config.toml
n_experts = 32
hidden_act = "swiglu"
router_score = "softmax"
routed_scale = 2.56
norm_eps = 1e-06
learning_rate = 0.00489
batch_tokens = [32768, 65536, 131072, 262144]
max_steps = 3937
Below are experts of layer 8 (counted from 0) of a mixture-of-experts language model. Rows are named gate (a neuron's input weights, with its number), up (a neuron's input weights, with its number), down (a neuron's output weights, with its number) and show model dimensions 0-127. Each number is 128 + 32 x the weight over its row's rms, rounded and kept within 0 to 255.
Before each expert's rows: "gets" lists some tokens that make up at least twice as much of what it gets as of all text. This comes from a sample of Wikipedia text that the model never trained on. Tokens count by the router's weight.

# expert 1
gets: " A", " T", " S", " F", " a", " R"
gate3 [161 158 121 135 156  90 171  80 143 208 103 191 110 137 152  77 133  76 177 138 158 151 176  91 153 138 130 143 144  39 145  54 130 157 143  80  92 146 126 117  81 113  95 115 132 118 150 148  90 155 139 135 177 123 138 120  75  84  74 121 135 130 139 115 124 119 128 147 142 134 169 102 172 144 138 117  97 136  69 138 139 152 130  90 134  98 161 152 100  95 172 107 141 225 109  90 149 182 130 154 122 193 100 138 106 128 145  97 149  98 162 103 119 117 125 115 194 194 110  98 139 108 134  99 174 159 133 115]
up3 [152 148 128 190 148  93 188  87 151 112 113 145 201 107 141 139 106 148 155 179 161  75 136 110 139 131  56  99 147 113 159  60 134 180 125 142 147  89 168 175 119  88 127  87 105 127 140 116 109 133 113 140 130  70 129  70 148  83 120 124 118 156 128  81 114  90 168 112 160 169 109 141 120 142 125 124 147 142  83 137 138 121 191 143 131 104 125 134 222 114  86 155 134 103  74 126  95 166  85 136  71  64 139 140 145 138  90 136 155 102 137 116 183 112 124 113 163 156  78 177  75 121 130 117  96 191 125  93]
down3 [112 147  63 140  75 123 110  59 110 179 113 164  61 130  50 168 127 138 150  68  97 186 108 140 170 140 183 133 117 152 143 108 120 142 126 123 122 169 146 158 142  92 145 121 150  88 118 129 109 178 108 125  84 142 167 147 124 130 103 148 103  88 141 190 106 149 118 150 121 182 118 148 187 133 145 112 122  76 125  86 195 136 144 121 124 129 186 149 100 142 113  83 109  77 166 168 123 137 125 157 113  54 135 169 105  77 108 153 132 128 166 180 151 212 135 116 129  85 141 135 164 171 127  97 101 155 153 101]
gate4 [130 143 152 128  96 108 126 102 118 119 146 111  90  95 116 147 176 126 143 202  98 187  83 108 122 136 122 126 145 139 169 112  84 133 146 164 164 111 144 105 124  86 159 178 104 150 133 125 131 161  83  84  79  37  97 192 170 113 144 146 158 121  87 140 102 157  45 116 137 131  62 158 130 164  70 115 185 128 134 121  63 115 114 188 118 138 122 122 120 104 127 124 159 156  67 108 204 132 139  96 100  67 135 133 151 136 158  93  59 115  97  96 180 155 129 142 103 161 141 106 122 132 124 172 159 146 108 101]
up4 [ 74 165 176  86 131 187 136 118 136 108 152 105 106 188 142 142 113 113 169 202 114 168 114 131  59 133 118  65 164  89 102 131 121  83 140 186 153 124  95  95 114 133 100 124 130 140 116 163 114  93  96 184 139 124 158 167 132 114 166 113 118 129  87 140  92 125 118  75 140 154 175  62 157  96 162  93 101 127  91 141 146 143 134 132  94  78  84 111 139 137 151 122 137 115 220 147  78 138 150 145  81 146 145  79 118 173 115 136 133  95 140 117 143 123  66 171 144 152 141 124 158 173 110 167  90 189  82 177]
down4 [108 116 132  73 132  80 147 154 181 131 141 160 152 117 107 122 101 108 112 121 127 151  64 147 190 145 132 120 130 138 136  98  79 129 180  99 123 158 105 151 195 134 139 192 112 131 130 157  85  47 108 111 191 100 108 104 137 143 148 150 129 146 146 145  99 118 124  99 154 149 175 160 166 120 129  60 158 144 167 118 142 171  85 119  84 136 172 134 165 146 119 111 162 167  97 118 102 202  97 143 162 124 127 152 139  99 196 150  38 165 153 129 132 128  92 191 191  93 145 184 125 105 168 171 133 147 135 126]

# expert 20
gets: " M", " m", " l", " L", " T", " K"
gate15 [ 56 110 117 125 128 105 120 153 160  84 111 212 111 121 107 124 125 169 163  86 123 109 122 167  76 152  91 156 123 145  65  99 105 144 153 169 182  67 120 147 191  95  98 143 146 145 161 130 143 157 120 148 116  98  97  50 144 131 121 206 114  90 161 113  99 164 124 141 119 149 142 131 113  94 138  79 133  91 119 121  91 113 108 109 145 137  84 167  89 145  73 183 113 131 166 148  80 145 133  96 152 183 107 142 106 123  88 167 109 114 119  53  59 146 136 193  89 126 148 141 130 107 169 139 157 106 166 144]
up15 [ 41 108 147 100 115 118 106 118  94 186 133 191 145 109  73 159 120 155 128 139  98 116 126  80  83  74 126  77 134  77 173 159 150  71 130 163 151 126 115 141 150 131 160 150 158 194 144 131  58  98 123 127 220  98 128 107 159 143 146 114 118  81 126 135 110 135 125 104 162 108 139 184  94 183  94 112 149 119 112 137 173 128 122 117 126 159 127 146 114 116  76 133 142 103 135 158  93 156  92 172 132 112 121 146 191 123 155 135 169 110 113 121  72 126  85 147 103 175  15 112 133 121 163 109 118 124 120 153]
down15 [128  72 150 143 165  96 143 185 176 114 142 120 102 120 101 144 119  94 149 108 103  93 126 132 157 155  79 124 111 112 117 140  97 154 142 182 138 115  99  44 157 156 132 170  99  98 101  98 119 177 155 130  88 137  75  77 162 106 115 135 100 101 146 110 132  97  48 106 136 121  96 169 108 155 108 159 140 172 159 110 156 104 129 139  91 147 153 128  98 107  98 156  85 170 181 127 131 100 164 120 130  87  80 114 151 103  76 121 139 166 194 136 111  65 125 142 101 130 103 150 134 239 107 140  53  92  85 141]
gate16 [125  87 161 155 176  92 138  80 162 154  44  72 192 136 144 148 132 103 128 118 125 107 105  90 192 103 165 148 148 119  77 117 140 127 151 131  52 186  64 136 161 154 106  76 151  69 148 152 172 135  58 172 128 120 134 123 107 109 100 193 111 125 107 136 102 114 110 200  87 154 101 124 127 121 116 120 112 154  82 135 197 124 141 168 131 122 133  74 120 168 158 157  83 138 119 147 160 143 113  81 118 157  84 169  97 142 115 131 111 148  90 144 150 165 123  90  89 169 114 112 123 123 127 187 137 126  94 122]
up16 [117 160 134 160 113 123 139 153  60 140 132 122 104 132 167 153 111  54 128 129 132 121 234 111 105 130 178 113  81 133 161 129 140 132 106 194  67 113 176 125 132  71 184  94 104  91  80  87 167 164 169 119 129  88 150 147 127 145 107  91 155 129 138  57 173 147 113 157 124 120 161 103 165 103  78 107 133  38 130 118 158 150 139  66 176  98 127 132 109  95 128 121 155 112 138 147 117 106  93  87 124 109 103 129  55 153 121  92 141 138 104 129 134  92  81 166 125 151 158 105  99 118  96  80 162  91 119 138]
down16 [139 136 196 159 153 175 193 138 132  84 127 163 100 127 104 119  85 148 129 176 147 163 163  87 176 110 141 130 131 117 114  96 157 157 114 160  70 115 155 124 140 139 120 129 123 155 201  89 125 106  86  98 117 155  91 202 162 109 127 160 174 181 153 116 118 143  83  95 178 106 101 138 157 114  78 110 173 168  76 153 125  90 112 119 115 130 168 126 128 141 101 164 108 198  56  65 104 119 113 122 135 171 171 102 180 152  82 163 168 144 111  91  94 161 122 125  96 126 114 177 167 151 168 140 157 141 103  96]

# expert 5
gets: " B", " b", " N", " S", " w", " p"
gate31 [112 178  97  79 110 133 139 152 100  69 154 111 118 114  69  65 101 149 197 153 142  96 128 150 109  29 125  91 151 115 102 129 142 107 146 133 167 107 120 139 134 197 126  97 140 126 171 141 134 139  58 108 155 150 128 149 151  87 172  94 134 131  84 152 140 108 166  61  79 160 118 124 145 157 101 108 149 134 124  82  70 108 107 156 122 147 194 106 106 158 103 143 135  79 149 151 157 100 100 164 166 127 167 149 142  83 122 107  77 136  90 119 120 144 138  92  77 142 143  82 154 108 144  92 135  55 192 137]
up31 [150 148 150 124  82 111 101 170 144 161 103  91 118 160  96 153  81 111 102 185  98  33  94 138 100 154  78 107 100  84 119 180  60 136 153 153 141  97 105  84 112 159 125  44 151 129 127 154 145 112 143 178 108 145  92 160 135 131 154 109 136 181 133 145 138 130  80 146  69 141 147 102 118 128  97 119  99  94 124  91  66 122 137 152 143 115 126 105 164 163 136 186 125 132 129 134 182 141 179 155 153 212 115 137 140 139 144 129 185  57 169 171 111 146 134 103 138 165 149 158 102 149 105 100 114 155 124 190]
down31 [141 125 152 127 119  97 131 142 113 112 116  67 142 108 183 175  91 109 147 128 168 144 167 161 128 175 148 145 166 146 202 129  65 138 185 154 141 148 131 202 125 106 100 160 125  85 142  62 123  96 170 111 143 174 152  93 207  85 125 161 127 109  76 128 179 100 113 148 160  91 135 115 137 150 173  45 204 128 130 153 127 117 139 137 102 155 169 117 167 164  98 130  92 160 173 148  96 144 122 149 100 124 172 123 101 146 111 130  71 152 163 158  93 133 133 164 137 125 118 110 188 130 183 128 132  96 183 131]
gate32 [121 113 177 145 118 142 173  68  73 151 113  85 132 116 115 124 134  81 129 157 120 183 153 110 152  85  98 144 175 103 134 138 140 137 133 194  81 110 195 141 139  61 166 161  91 117  37 139 116 111 129  67 146 138 159 153 115 100 137 150 115 100 162 178 107 204 115 121 162 144 122 138 164 163 109 110 114 146 178 140 124  70 100 114 162  59 120 143 104 113  96  82 145 132  93 137 130 154  79 144 114 151 155 151  84 136  65 163 163 175 103 128  98 177 138  92 154 102 104 181 124 154 128  84 109 144 168 143]
up32 [158  91 144 163 125 178 122 104 114 149 129 103 146 134 128 148 130 191  99 156  69 104 132 131 178  85 162 185 123 124 160 105 110 117 190 128 101 132 127 162 159  95 123 133 121  92 169 141 137 105 105 129  88  80 106 162 129 149 197 157 133 115 195 118 115 110  99 147 117 106  95 179 150 114 113 112  61 167 145 126 139 110 144 164 128 158 149 152  87 103 126  81 168 132 100 143 147 115 154  94 103 185 161 151  78 136 113 107 144 172 138 184  65 137  12  44 163 115 106 147 130 178 109 136  87 133 131 152]
down32 [160  45 100 112 140 110  90 159 131 135 149 116 173 122 141 162 156 182  96 157  99  91 135 178 138 110 131  12 135 131 135 110 133  64 145 102 154 120  58 144 104 121 152 164 150 124 121 127 153 172 145 130  79 110 171 193  89 109  78 114 101  98 106 103 174 134 152 118 173  91 133  70 191 133 135 146 161 143 146 156 138 122 146  84 116 169 125  81 176  66 154 120  91 152 202 137 125 176 133 132 159  95  88 171 124 136 151 125 132 123  93 103 136  89 118 147  91  76 101 136 131 120 149 112 143 161  95 133]